config.toml
num_hidden_layers = 15
hidden_size = 128
n_experts = 64
experts_per_token = 4
d_expert = 64
d_shared_expert = 0
hidden_act = "swiglu"
moe_layers = [0, 2, 4, 6, 8, 10, 12, 14]
router_score = "softmax"
normalize_top_k = false
routed_scale = 4.33
balance_loss = 0.0024
balance_bias = false
router_z_loss = 0.001
n_groups = 4
groups_per_token = 1
init_std_router = 0.00631
lr_router = 0.00245
num_attention_heads = 4
num_key_value_heads = 4
head_dim = 64
vocab_size = 8192
norm = "rmsnorm"
norm_place = "pre"
norm_eps = 1e-05
positions = "rope"
rope_theta = 10000.0
rope_fraction = 1.0
qk_norm = false
attn_scale = 0.125
tie_word_embeddings = false
parallel_block = false
init = "normal"
init_std_qkv = 0.0564
init_std_o = 0.00728
init_std_up = 0.0564
init_std_down = 0.00651
init_out_by_depth = true
optimizer = "muon_variant"
learning_rate = 0.00771
beta1 = 0.93
weight_decay = 0.032
lr_head = 0.0165
max_grad_norm = 1.0
warmup_steps = 200
schedule = "wsd"
decay_fraction = 0.64
decay_shape = "pow"
final_lr_fraction = 0.0
batch_tokens = 65536
max_seq_len = 256
doc_mask = false
train_tokens = 437200000
max_steps = 6672
dataset = "wikipedia_en"
Below are experts of layer 12 (counted from 0) of a mixture-of-experts language model. Rows are named router (the router's row for the expert), gate (a neuron's input weights, with its number), up (a neuron's input weights, with its number), down (a neuron's output weights, with its number) and show model dimensions 64-127. Each number is 500 + 40 x the weight over its row's rms, rounded and kept within 0 to 999. Numbers have three digits each.
After each expert's rows: a language model's description of what the expert responds to; "mostly gets" lists some tokens that are sent to it at least half of the time. This comes from a sample of Wikipedia text that the model never trained on.

# expert 42
router:492436507464461524484538561480481454497483518468450532450537447546567473441511477452490514506465491558496491531486458464491499530447477490449539521496462527541464462487571453503552429469558457
gate0:463405571457496495488471412495471444542515536506522513552512528534534456487522480513445519531508531543521448524526467435484502597477518486436474499472546520512556522499441508428433481514499514
up0:509503482492504516577504467518492448538496505470451481527513522458502491449533496484461455501495484512468545507501542495596561512532481501403449522488429493520494459506498455442523475513497475
down0:474604477482378491480452517524539420525508482581482464519507431515482545436484517503504552540527457532489508436483504499495536455446534540469556500506472465413516494497457464543464460526561535
gate1:550496502507450525490524562455456457507528463618535519490566517486482570427505589462461530549455486443526487524434515481555555424501456445560476519588449514524585500457532521538541502488538499
up1:445458536532552512490474464550524543432533483472520463457563483500539497501512466428470514451526535492511503516503531428549512524484429546550407569508501566528441511527530474517483460556553483
down1:527511581421527508520499523558506539498509529487547554499541490470503435443526554465468479564493474523468494472432521509501586539489522522474492502507455521454499405531471456500442523593492507
gate2:467486590455509482485422462476519546462495496500446480504515488462540542514526554486507513511538491529419546549563463388515533492558444442423491466477460478514498503532519521481526467459498486
up2:502573466513486526532564548490488496490512509487492486533459502532424514512579484498431522501511490472520531490474474462474579440453500469601516501491509470534542541579487478509519539477537454
down2:429474507514543524503528523507479543532501482539546479527496537546516498505515486481520474512472474534468450520532599529477494523633480495515556556554481553492459579479496510503444469547480501
gate3:578462457451526442512556539446462513528508521492442528475490476480499530520444595460438467520498469451537441495485465543471466542430502568515520563520510547525552481448505463507501565546520471
up3:487454514554558419512494523471480485527469477527503477529494491467510500443514484463511509510482486525566547491557556429557491499469461561511486480514488484468455454526502482455498540559501454
down3:454492463477515476513473434501379515457507491489483550459428507531563459479502465492488473463474466532556429493424575518462504529508576517486554476483493498499491508547474530540528530441452503
gate4:514493450549570515538520567514473521556462407479447573483581464533539490460542513501482487480431496499551550529449519510478495458530543405586440459455491503510537477426612483476479419483481453
up4:490528504477528512511516510536504586480496465453462515518546502482464556532408528473577485480476527476547482448509502512487542533508507482502524483507561440487453518489594401554518447467499507
down4:523511526515583565432501505471518455479532452514474507388463501588513425462508490462514498610492530452507475566509508579524494415529482451507469576533546439507542456556473488529467519536455510
gate5:550532496543437531515500521470458471499517547454528505496459460402435461460509432464555447529492527531500481508521457527541563526498443487522500534534402497486507468502504453601455435528548522
up5:521492538500452542558507493537438534520431475454476529481527499472483506468503482468512464522531433497447445451486420503421538498507515490556538474532507518490574530555527563449436454462445398
down5:477539474512541488560407482445459513441520521466484500399415445540493517492463460476514483484559538504527519453557549500470539480476505393517494487460480513527512514557543553522498525474482435
gate6:552512537545559476577472460500526479550531530463522451475564410550459449504591484460516527515477547415435482572421454455466466559524523509474488518522503480444518451493502489553531492464495497
up6:501465560509486451481456509473589453487488583558457513480522515539497580503547498494493518560542522528470509518512516474501485533394488513483456522492539482522538561458576528496494536478507494
down6:507496487504539538551503541578523496467465460491518440563527461467540524516470497522543500448477486542463493517506476541461476499550538487481544504452559501537547446523483516554509528485491466
gate7:546453543527480536493521556524496531445483564541523514473501525539437642485536556518454442500488523529485527462484517407460493462485503533510510487544458526498475554459535550485508472467504598
up7:475519501416430505512515477494439491529462527443459547456474439480533525535542515450424485461500589482509542551563464453513506447532492532594486489478486543430514438514532502452433520533473490
down7:490500416557522453468528552412474500536480548508556498438543448528495461502524516540487437506522505551530504503530447453550529513504523472585471422549514485447518547558489499450544529497549516
gate8:523554546478537505547531467441424470555537431487499467530503469569516490416531410517520424506495548455494485548508505532525509538542522505494423474499528485573484495524447504532473513519477474
up8:449486507515526483466431500496435543461526524509488529476466509540492480483513497560541504487457556621514596494507443526501480473472478533560470425526560563507463417527454442546528516482476592
down8:462507512475460480474480578468472469530517495496534491536563464542533505485548501610477435465493525563482520503497473563482577422504562527453458554553502495444587515527518487545501474461485466
gate9:516596502471419488568453502500507515480489456507547484482497535488478538510476577531501489516491510510528471531444475541528439508551524448428514518528526542518536452421522492524494413538559481
up9:523529515428503525518536490475485495493560379481511503531485437463463517461528462526458461480456493505540530520398474433476523491440459438515474481475559555498515474470491553388500506505570523
down9:560507474468482496510531500446482437534468496481520441523476463503533479539539534522492443480461507435541519471466463515489518527502502408477501467434506528476572510488452470516517523457440538
It responds to: Stem pieces after prefixes. Word pieces right after prefixes like pre, con, en, re in Latinate words, such as pre-c-incts, Con-c-ept, unpre-ce-dented, en-c-roachment.
mostly gets: " imp", "exp", " app", " cap", " sp", "curr"

# expert 36
router:438427519477498515496566503470496479480448519442405562504511418512575488433527515497502535492471511581514483494494426468472558477470470447475565587463469476542477519527502505525541455470557463
gate0:587515544577474453510544488497528545415515489562526543580468455461465503433479457470503526525468477488492564552490441515504509485460467529462418530536509568557444455506473473481478412498491518
up0:524515521523573506475552529547500549507542545420533494514497497478571449514436489505501581546488465493416551520511521471461534521515479440555432456486480456560553511472530526541547491486503489
down0:509466513505554497486497495488484457503504448518576451516458526438527423455459531521494533509461527523498477495495527566499541476535552470475500526498525521510584483495489499529567448495465503
gate1:510478446462464458511523508525517516404469547550469506503400485467536486486410529469554444499501551510559540486483519475474492493457526494467480523427447482433452473481507439552464514428523490
up1:539521481493525459525548502484506536513545564544430511499461447522538594421500519477546445469524488491484581453519479539508521597468582539447453489471457491483459498498429380480483458459521474
down1:472486464593471468460442480518478493538443493502520416479519479506476541443506498435515557449565581462597523478477500517504567557517540511493548559469483475559472537476597525494464524500467470
gate2:447516478471522500483416525508462509493515458589465482498446506573572432533466543523553517500479552552519512533438493483509572532477530431488548468539519494462515479474537478470520526429449557
up2:531485532524452498466454454508524465512474592468551459513465557508545478494488476516464497460463525515491528441519462455527499462502508471566525518526560407504501407487479492559465544552538484
down2:481456497410454527497499496454505498498521488485480493548565460450552494487422507472499582543503506460474549492534431503448507509572511491484457457529463492502551453441463497486558526567509545
gate3:485459585434460447482540495492548493426470528519503456541499505485555481486468582547578516426488457494528483478517542481469455558485484487477510518538547510527487550520587484496469468475533481
up3:443459455526497479483534489450503507474478459507478422508469469541496454525531557517521502524550463523539515479490529542477530562489513524514540550511464509512471547486463531444502544416534544
down3:499503538482416505488460520504506480557465608457508481500520445514499478477502436440424536459556497515539480481407459567493480482589497459524498481457549474493517477455466499497500492495501526
gate4:540494508508497529478496481494456522484479542474508525489490461546446545444516509446497502510523468468540495474517446578472474571476505485543549540499481543520507530423518499486552538464575492
up4:479493512530491504534591480508493443485457523526509505502383452485486571497496441520473577536503489458446495491454436514445559531458445477517506559489519536508516509534560511523442466582569450
down4:445492504556531460513457515539494387540482522549483460478518480523495474504415493472466501549403505448521433510464529440503470518473428471482455518477515491584486487461535505448522475519476523
gate5:544512547489450470472505438522456523553492507448431470511492479503566427512525466453472541514475520478534483533550517478541535480545541525471525533470494496501499460472542555488499530498523442
up5:555532483512449488533522496509485573524493505510537562491502501490487478569572498489561486506503554372527466516452488469535504512505454532572478565581437514478433561480589461483523519474476540
down5:431514506515536536508484536460440440527480499569518517513589515550471473473486542443511509491542591525523518526459485490508537455547549500511478444523420590490513438501483555404508505539533531
gate6:475558528457485512522461444441477456419530492488562467416487516430533468525539482515496416426484455488558497458521464444503485545497502484541485435446506516528471520577500531555544485528472471
up6:541533555513577490472536477463530426542499473475513548551514485500455504488442515416560511556459421480493536428485485524500491487499501520515403527487477493581457545503420464521490500482465505
down6:425533518467512552460551545499448520467478471534474446535437462475539487494497461477488521441591517483476527480534548464520512423563486436578501487438463472537465533523479474490587491474487447
gate7:520496521494445453610532556500492490506478511445472547490486499523497503413479477447519539580418530506511510544472539448511478483510480557531548572494503489553493523496516560559542451564495469
up7:539496500542510584478459454511522466520528483445498477441540400439569516460451565537520512517554511482512473537549501610454495583456510475563528500516558481527530509528405562486502518436518441
down7:427491513524539499463488478512509511461538546449532552454389447504489498507536516314505520546526540446502493492517485521528574536548509527510474483566470516476473494501453487534437492580526568
gate8:530516541476555460499499473561498508400447427513533464537480500577442515448424468491468463426470420558539523551525425511575540493559411489506514527464505514514511480557455494494551490412565477
up8:490489552528484540537499497575549568505496486533489519459511495552591489532446479505519441530519490499527489504558494506524499501552534450437541512457555516492483488468545449529467529425455541
down8:423530497546566466501530437521477479474521489487520606551504474517522526477506451452497492532492439434478488481547484456556481517582502481489502473536538505386510478568490575503467428483528497
gate9:527499491399535536487532501489508501501464492599474569485487497445527495528501521420550479490522464494554503542473507490474511568467575517384632504451476522450520519420453446503466458517516512
up9:537530464555562429470521516450484519466493452499473465475545524527480480514460527454584560580443503495444503462480447531482424463530460521492509460506518515513547501475474462444469497442498488
down9:419363435480541519550571506461480549460511499504481458459446440498469563554514510468558465462507445615468509493487483520521538512417550518468525441563539447514525497512503566566517507462464469
It responds to: Mid-word stems in prose. Word pieces inside longer ordinary words after a prefix or first syllable, such as intro-d-ucing, Pro-mo-tions, In-ven-tors, con-curr-ency.
mostly gets: " different", " human", "curr", " gr", " social", " large"

# expert 15
router:463425496452484472528476526518499451462480485533466499462520510534529485501513452440595559463488508520440465571550445496439543519466557463475491493451501486590494481503452502465524429445520456
gate0:567504466552468438468522454493454511476425556566558520508508437490540441514482473443559493457490502499497505445451503502432508487448592490480539510530471539511460486497492496497402557516487444
up0:477475462548495554531464460545531503489526497552541506430472522467513528474555513523479528448522464481520452480490518492477461536471368438555581522554477473574472549508522469504492494526550515
down0:513526576463433519549529484489556478519470510563506492563427504431472475516473468543500485452491480540419458484564459599526515521470483573451463485518491503510497462499469473454506495506517420
gate1:516542472479528429532501508478440485506466479430552506410528484484515531538564410480574451530519500408499534484444508526459529596532491533461530471510445451542451478444494534456536476503492537
up1:520412534489568490472447416464529513490497510583455561508448502497435518495546522495482536567468551514492484489527483481518548517558486455479440475592526580482448558485445480456488497516466488
down1:504539443501516500398470501527441482529463555493496476461514472526488476511554511523478530567587458460511493600437516471523542485486535560518467395467542453416492384561511504549493476485511553
gate2:489519485464438502458503540512533481501475537475535507444488582481487554489562467499474442528531533547596567416495478508463510525500511487564520496538521437596480528458426529400536478524544534
up2:459524532455483443449473465450522494499519550550451542525527465532461503454468503524478516540475458476502454536494523533506450453452556459497536506529531534478416506497447501481440485458495512
down2:458509507461539441489571523531527501492469548457488488466408408490511551522515456501528492458515531555558493516529543641512561544540506529427496562518537501508490634464522496494450482497501488
gate3:522468504428486436514543495501490533468501477437445475496471433495526478465541543532507512472534464480490484490531512479474485438493487521508447522523473468531534467505514508439508558539510443
up3:555480496452495465457465514445487527530419526567490525572507490506465507469463515502516499503552578478462535495529491492424511471511499530501528498472464510466547436571450528514540524510512467
down3:463518472480553488523508486447529507570560483493472519495501529549494519508544476520407464480443522456449549514454472566519514557509473517503509613551501459537571477453477545475458482447572537
gate4:496521467527439506497487551526466472519491491511451434489499555460498518482500533457480455504538485538477452561489515433492466465517502457498490560459619508422508563467509465503470558470506477
up4:486529505525529530531541510400498514527436551499491484524594501483529497522506501435483526478508475477470475496556590569511445587504510510552463572435473555562528475520563497481457477520563467
down4:528507526555496494519573542521602468470510549545480537476515517496422436483472479537488599467485481494481481472474419528527476501503503484456499538507496504515432484508519561568541478467575476
gate5:477529448486515496485464473459489539528381483483496417538475580516447466493552508548490510520531546551460492498547400550564476535466491491516517481502476571532504448538486478489571446461474456
up5:469465410534565484520511524528559500458557527468529510544535458485582466525495563472502536536475545468540424555512517548566435546509493538548495492571482425487504538498510474534467552506495501
down5:463473568521521500469558504484592450484538578475546512432521460485454558469509455513475527468489498552483522473482489479488609407501438486446464440469518495553462494419480500516439492509513508
gate6:568438537521477547460541482501543499499530428499434463492455532498520490425514491566495550489432368525493458474452477528506492519534489490512500516503499473497453546486467516483509533540459398
up6:483510497443535485448539502542512484461527566532460456537494519419496507474558469536470566482455570567456547461452509488509514487528437410432452452488467488535525514505469456453500493605538445
down6:525527538454485543397491572489513509431436502529517427514490475547530488494438424561457526415505456465519480555481518525527523495473471472420492450493467504536511501477474455537532492557529548
gate7:482491525488498506466457472529466462502453476438514495553492555443482550471454589523516460475516481510514475544493482487535446558563534470485485530488564598450416526548446460563483490461504402
up7:525454568488581541575527471502499532576518490498539487559544562557522449460491512479511521413537539533456533592515428474569545576497556443526535573505638501523479473577410476488515542535492508
down7:517503571537516506493527584496524484531535519520489446503435492509484546509499406472473482540516435493458504530519561521408499516392502504503515446496494528524499524550483603536461495506512464
gate8:556545497481523488435488535521470530419492473552473481465564462593526491491571536528524479491509488486518491521535547493507535501586494584491420578513514484525498505506464497460453437554500468
up8:477385529485576541465494522509567474552440480487505486513562480572509463512486495426480540483461476517521535422467543557514557520509516468538551548467518520477504490486506492486490439517507517
down8:496628501473473496514548529518532501410447492468589513486565552474470495544465538514497442409465506445533520567514451577457505518461474446488489493558501552543502439475479519495514483505559516
gate9:509495567523542492499501545477435469510569523451537524538508525526564476513533556484548469513474538522491479506473502520483419534526498446508504499573586576548427599547530500465469534434504509
up9:509554407448461457433440533530546460535507506451464541477520444491501475503498516489549504496497457471525492494411430561573485561547509515476476532540506541507504450434542472553586568499496544
down9:497514438537475455476549440545553502395453533479544493475533509466449512488536480533509467487462469544493512532573507437519487474533523529478533493468479522455507453576469451583542467506555487
It responds to: Infobox list dashes. Dashes opening a new line in infobox field lists such as "- Country:", "- Province:" or "- Website:", plus table pipes and See.
mostly gets: " de", " •", "See", " sq", " del", "inomial"

# expert 43
router:491475504456498397499538536491512470509469497510469520473593470565516423471562417459542483503410460548488436551530490505537506496445533494434576475433514555561510455533488432540580495500619446
gate0:499466493471503534541528501502549449534485534553506517489481525513483534501530511429473496485582398517520472523549481536473477523503472456514504503488480542531531435470451515475537443457536513
up0:483509541487502525536460474417498507488502461493528552468522529455444460470505487477472461519508544486420447450511506557472488411520486575531405559531534456539567558535509503549482505493425476
down0:521470502474502467498455599430488441516485471477473451524516534491486501530541461553540522535560568498445500481515494514504465485516565511515542594500499485514522526425490442461489530505502555
gate1:502522499514556450567463480551498521471491492473464561531470507488462458505445473462477534524519538526471439517492449462502471496544588401453508542518527514415473524512451491657498501447486456
up1:542535469531437523562509547421499498539532511474542553448551562504510507585474487507539479540478519478445449521495526479456477429442535460505467464490452506509528487519547444509559477549483481
down1:490530501545448502533501437585501492552517541461411458503571542442464478464536453532535472476476507550546531434608488503482551504552584523458561492484467558472570566547448518561529468507470500
gate2:510457468466504548441502505444506436587445484518426495503555596539543541521486440465450540519491504482549402528480543467523495494515497566587479512505520412493538506470552540557630520504464525
up2:565474468480435511483507498488470408504415568509520535510389513528503530482431487452430428511493526480423502519494521534548522451509540474417501474456452415489518488445485484536479486473524443
down2:568541541483511523488556518486549460490497575480541488488516473493540490542458504529474443407460465506501500556453487456484534535507526536520562594511509447479456536556500445436428486455499575
gate3:539509438539558533577527490509443472463474477495553435521532448527510477483519495491521553548486466514461468427507448517507552503505432444454499511535494515488467510566486471524470601505507442
up3:529449550480463561408479424457466547465496494556454493553489504570492467486481488498452515566477479482490492491461495507490507519486531490548538503493477499519514498529490474474586462471473459
down3:468538471514508512428426516472567495485503458504527423488517522508559546473460561537508530551536472514458513525485504484562439494522494540521545470531512426551446475555556532506466570518497444
gate4:520484558537482415529517538487501561504572490555519407467457449516599584451491581518463469520494471583526550508530512522505524557536533438534487519492542510527537504414541488534560547455464495
up4:516518438606506619571508508471549525522544433525507547564427451491532545481506525515394484510506503504563478464481439483527496480503466417589452541457500502533433487519557502512436474503527525
down4:500553511482556518619509438488512504551481462508514511416507495525506519496559511548512531471439479522511512476516556500537464527538529506472514418433454528460463463513535427544531518541461447
gate5:526530478513520492480530551487592577462511452507487499517473475432503453507547519461462533495514456476564444464467529487599514492504514454419440494520502552515494467530494560470493400514506407
up5:527517527436630518490469557430497516480500478506472564493433437517506521480490525528540504573537541509544496486562517410541508459482513421452497497553529518508462527542560563511471520497476521
down5:468538605465466534442478447458541534554445516418492557489440476501488529516482447529482550522560547486487486564503534509545476499470533507498459495465469558511513556507476464462469495515497461
gate6:508432508522451465446506472501531446445525490515529513465517557429457445538455452568526445430447535471518482479494547459594502518558580506473487383456419521498505507438475454487471504474471493
up6:522549516536525463534487536493532392482485513527527487496435460497565508477467457466467554503481427571498557482492407502558504409486393517565510560526447555569462470526549509512451494563479501
down6:535473479454512530427478522488454492505544488514541451527540483507515518489562515540470528518474528486522524533440540492522481496535487530503531397447526531553487497566564470492522461476571539
gate7:499465576511574408512523467484486390546449537470546448498498486500512518552545470526476475443491479506510499567525476499531469463462500449454576543435535479423508481506493432458457568496548534
up7:488490497588518461504502495548484456459493520462527524517562496478502446438423475505528507515478501546483515512528422409519513500573517551436501471502547506476468506548566479495554524538536544
down7:480534483544423533390484507548427525507556450480510543560473536540500498519490540550523473513495467515492539468471514508456554531501524398500408491493513520526452506504549522508496535594529476
gate8:474448514447487355549469507493497526554507481505448516521491460567512475470514465520520479470469420525450508559528448513542501440474528472437526483553520499589487505503450563535450492515585461
up8:479560521570557504507490522509392478494482542482481513540483575519560530524493551499523439464456422437512522436535519548528463566499465509489434535549539503494496464555440496546528569403439466
down8:506394536508498535444569507497470554476441519569530488461465451506459523460490466509450460493444527439466499533462512454458454491475541542461528548400457485542518485491448502531488523460457463
gate9:467522456435522466499460518456505514476551498469467517498506398458492505442571457575483529548415477415529530467444522496465528461500474575527480539451453520470483519490512563502524480497554492
up9:470542533545524428548474465530438594513514461516479542510482550478501486503475439442512495416534433519536511481520442469531509476511499503535494570485484559436541592490547467418509477532418471
down9:457489544423460473495517508493529529550462456501509408485625510488508530495532512502520513481541605557526503478504475505521440580612429462524529502496497487576459540491544586514444500466478466
It responds to: Foreign name syllables. Syllable pieces and accented letters in European place and personal names, often right after an initial capital, as in Bohemia, Escobar.
mostly gets: "ü", " Pe", "ö", "è", " Bra", "ä"

# expert 4
router:476481536428466493546537518452480450433445601498467550492550462524514514465580471498526544476417468532458512536535489467501519519449512477495521600481496469514511456467484482501477459444533493
gate1:481445528486574482504473574549470504512503532512503522409398429470389498462467506404488523508500512453476504485480450493562486441472481485539540506554533478465468516474456573510461563479473514
up1:455528545550505532420498465469590529494587486550476496496493579460532536510599475514496470512508479495489467481554521458503469574484436575450442490528503542488485462468509481553531518563498512
down1:531448602557535484483462547532458509584537511533526536532416481492499524491475448465560570575493485571522436537495527511515565499521549497539548468473505552439464521541542480528511506467598514
gate2:465503525564457469441492510516494460489509494496501492491472532490487561532390448428504492513449545516533438495446505445506457460445491531577487490532494478487479526464474565523528504556474471
up2:531491538539431499447480477479491431563476572479512488547531491475510582473469494395562493432464564468509504479445452508524461498472503478508433489553539555542471412455500480487441513532500532
down2:437512503575546542512486497480503467467578545500496587448473482560447530454498494508501454541533475513552508556472551469522540536486476458479446476484521480487532453467473482486496543549524490
gate3:433558482557477493496517474504501494436544484498461540472440532496504446563494491461498474504497468547548430518484491435470516494545490476573510536492464460534513536495471504504460466554456496
up3:433549487517561570508562475538441518581570495536507481483508475441502503536549531540503579468549455504570522440504428517533528515506461500534564423517532484463547482557505512513442521549473447
down3:458463456501476562461523510511492455520535517470517524547523565489412458538484509566534392499509469497543550527503501508526497491547484522520525499516506554508510546477514500538550441452527536
gate4:532473464470467456425526529449499484443473521487527503460470507461446486427520534546530476478496453451436578506552429404529541450521538503455491496454541524498500492495502485526496498457468462
up4:467578543426440533461495566519457546506550502552539524551538459447525571524496460503500568500465447536483522456497458538502474575496504518561506554553537501518517537497524508445568472436462481
down4:494553534499495555464451500505453541491417539458461457551519468496482530539493458507534469501555474485524515509512505463501469482493505473500480518563517495560432582555499487495500523536582494
gate5:436495599452491520509529437507565538489482523467417506484455532509550464498485498481574530509496470521481541538527567466472519526432555549489480491520499424551528527507439499502494519492447471
up5:483589544504535527518448539548499543516591535469472463429517431465501483563556471518498405495544464519546476507532507469491527475575451395499508521522492482476446455473485488421460479443549509
down5:515540514484491444494525481483485527469447523468483484564496550476401507554475440446537533476496495478524551463435449504503563593500451461476493417559446532502443503516542543465527558511502510
gate6:522544585543471391523484473535417484505534511463452451523499458524509536471516473532427554511530518467490519527483474537484481485530468512519556618462476534502518556479538453455458496492492501
up6:485524530400529492513505598525490555517518486545468485533468500541533461484523529497487553583445466470438501550546435488427490472474535504480470508525574529439474516490499489527533487502545503
down6:533489515516449514494519494510544536527499454430495513538552452578519512569499508477536502491446531455522487547463511562524529546510467485471453554438463539464479433557569501520526389485565470
gate7:506480522477465495503490501461518583519436447519517499479418445466514547493558481548473484484486526482500542568510464566492441493513561472441455528514489539498458432538430459539547553512499453
up7:484454505451565507516515487490544454474460479405524497552461498456514523542460514511502461482453534536461517527539514534464492581471499410509502544573487431563456483468524447493531525523455509
down7:484495540511444492566487512511509556493510490505474472523448463476474550443481497492468505463556469533553468560542530505483524474530472484551445463478544475560488415461475510446478469550461410
gate8:522516539511514494593454492523577447506489547483460528541567563551519532495435494537419456527415456521449475474479525477524558571493564479444535492502490509512541549512503459505429535505605577
up8:543538478459561471494474497542477480460429449530556553472497499455506505441508507525552473518466508523528501558460497517494490503505601530523538537425480575466429569456433493544496499446483501
down8:452489550449561506571504534453504547529553506520520544501499537508542451516488554535471491456465525485521527485543537487547447524517514482487468510517461471474486558501598507474488489480460546
gate9:456482512471455520397481578488490567496490515504474496464492505493519522402500521508436518490507469498597430527537543512537483548500514606495423478496470501495473500458486495504529582553417524
up9:538467466459446512475471530532490529529463503499553518504533487423494467459561502462515503531549398489531527506471516531498513378452507556483447555488496545427468501482497472522513549557400562
down9:486501471477466475498471492547534535491521449504516462449550496494554529453520427519485507528524438494553479483559488439441455492485453448486540512508418529465469469488543556526531454473539508
gate10:476446532492471562512498540488540499511480512499555474453475532479453490460503471524401481495541425447526434426441513540490520573486472511545481533453585487481539572552505450487507529519495536
up10:504537562506465494486464472504518568523423482460467442544402427548480510505513450524454542508449408501484523474393537465464533440556542508498532420574450516563481487491455524528529530447564497
down10:530437536521492507483516513465457474481528541511470537477480441594516530469474482502458518507489416522524570462482495505524471437466510447538443472501517591471519507506563550567506542540598483
It responds to: Verbs after auxiliaries. Past participles and verbs after was, is, to or be, often followed by by or in, such as played, born, located, released.
mostly gets: " made", " used", " served", " released", " began", " held"

# expert 10
router:477484533431468481556556536454458448454436572476491534479568455501517511431608471484512537464430482523460484543541504480463501522453502463486518579457503463533482438496486468479493486467521497
gate1:459469445417469492499506437452480473500536471464529469463492527568524550497440503463510449539528426576526513454461451513469437497483456577513560461529526580612517486533445478552512460491488549
up1:536525422516543527482486493514488486494454531481536536483372464497491480561480549495487492455528471445501535468550493495481534492561523437414520512524495479564518483471534467431528550497399427
down1:503497503452498457513481509465472465503567458493560527449477526510467408487501547477521492468486480535538483507578505455589545544531531505434489539529473406466507595513503472532505511573521462
gate2:482475470473535438514454483532486457479447497477429490511545505442455481534541524478507481561504517514477425536526564483448522461498434429488489469578566462500513492467504500517526590443441550
up2:498513481447514405531537468474546479463503444443479447589505512505557514538442506455462472489487510480496418540461489477568397521452457509485563575505486541492451502461507508467532524571485517
down2:560513531489543567589467516549520520496524524545482523473506558493470515540523496477459507462547481492482546435542520532488508481379512505539455453529544494537526491535521476519492468481462472
gate3:516459473454491517557475548466464438544452553528451515485523483466475496471561573449544432497544547507449512448512524570510518449530457495416504539449432438482533470474513512473495506524515607
up3:506496511549452492532590424546477550450411492528449521476509442481526517483540477502504525533454511534514453450511505459504486497542402412501489553537446466438457511496514443585452526486519499
down3:518480520472424500503493550532504508499483474497533585490552472508475476564480557521535530431472504506463525542415539504527513534514503530491590462593524573500528536489423516486539458486460540
gate4:471454486512499519478515492504480499508488489519479432532462458497519456497411482624563459578477551525487478443442468490523434479525509437509472490505537438418482466507481529447506552510556547
up4:425488396477511456559519530493533487484524514474515544521561499531485491472385585523496471554523508564470485543545472535466513484466487561506539503516535480511524506454534529470514558535451538
down4:487482513528464464510467476502432490547548543437490470556523530557537430521484511582597485518482544530440525477459440447506428528540512488491478539493481502525458471533494552509601533541520581
gate5:526513488453483500414499567526451579535546539566526503400438467507488449449489472571499539536496519473508507496524509519473492495566485483479510468482533524483497503472525586539467439547471498
up5:525530432437503564513511540530586539546456547469492506470572442585470538498538517499489525492463491524488493515473479500474522489515505509460513481458452478476497467491532551510533489509376524
down5:596524533494483526474469558466544452534511531507460506435535509477478564543458434518417485502514522512497468526510528514481509501485498445500501528454485463448452540440464439564497561437471505
gate6:504514549475504534581566532521436461491532503446481443483499497483494486550521533525492478485533552514543575514543585518529489513486504496536443524519529431460509540462524479483473556518476449
up6:525556506495511499507457502497468524457462468485556484482414538525513564544455512525514519504551489548564393526488543471552471459531508533480569479484468457472497540433458499541534464460438499
down6:489531497524467493489480526505488491478545500576509449499509450495513557441528428483463514457525484474484475455499428465542524505447498505446555406531532520494532494472503583466554469539481503
gate7:436486562468477472466538469509575570491576441519479552433503455505501502499525539497524534518565431401482491488477440502477548481524468575605462499515387500550438517515556488468533493517510484
up7:477504547581430502526480510497428471499469479518538519527618512464538506531465502571466486525536466512534529537473471574504459501538473426501519507489566499542463498494519492448444519443459485
down7:536533449518508499520490544548543528501495560542489524472500432426543460458528545499578519487545511540431589505540470475499517522483491529556505460531563442562429474494462470488536501530505497
gate8:535474444466474490524527530542588439461550538458505524507498535556499571495507511521472520462525534474473516534490441488498438449460474537499546424503497453572429457491483424511534469525506519
up8:519458517563489462552474495541435436526551477535406535480527485443484435528547455538498517536495495446517433512449615490510541476503511535462462454478463459457573463530495594481523511480475498
down8:432483528513552511502497515566511459551484447505468449489494480508518422525489499496535483496540501566494498446511487505480472558485469470478503560391489430539557511511490473499488466500502494
gate9:498522510508539509519549482475467445452488512481492468452465512514484537502534498501523440522447480563518453570545465488440466571501507399430517417468543539446508438486532485483473543543517567
up9:428545542571503471456550450433507473475516480499506497536527525535380521528564513526457440467484456530517472500437431478516466468467495485559524494422442517507464493459583533495527465568503486
down9:456585456468494454546519512515519486478444486521431524476451480476477517553531521394517486503515505567457508526558461535503499453468518497520491559562584473523535479426565514534450561571445487
gate10:577495557499528488458546454557436473476501467459471511536505492490536505493451459508457477481476539474471469473468453535518599512512528424474479474436543463461476469468547486512477535431487490
up10:476490498467420529499620496496490527509473556546504429517460454495533482458492449574476496448513524464450541500561445490504531417484536389508536488481451482490502511546466464593552470515458498
down10:496424517463498525457425526482481539486533491557523562474493521525496481532545525474573502495449426539516447521520476526427592432525525476554467519487494485604457502512506459477549486515455543
It responds to: Main clause verbs. Predicate verbs and auxiliaries in narrative prose, typically after a subject or to, such as had, set, arrived, developed, responded.
mostly gets: " had", " made", " has", " have", " began", " used"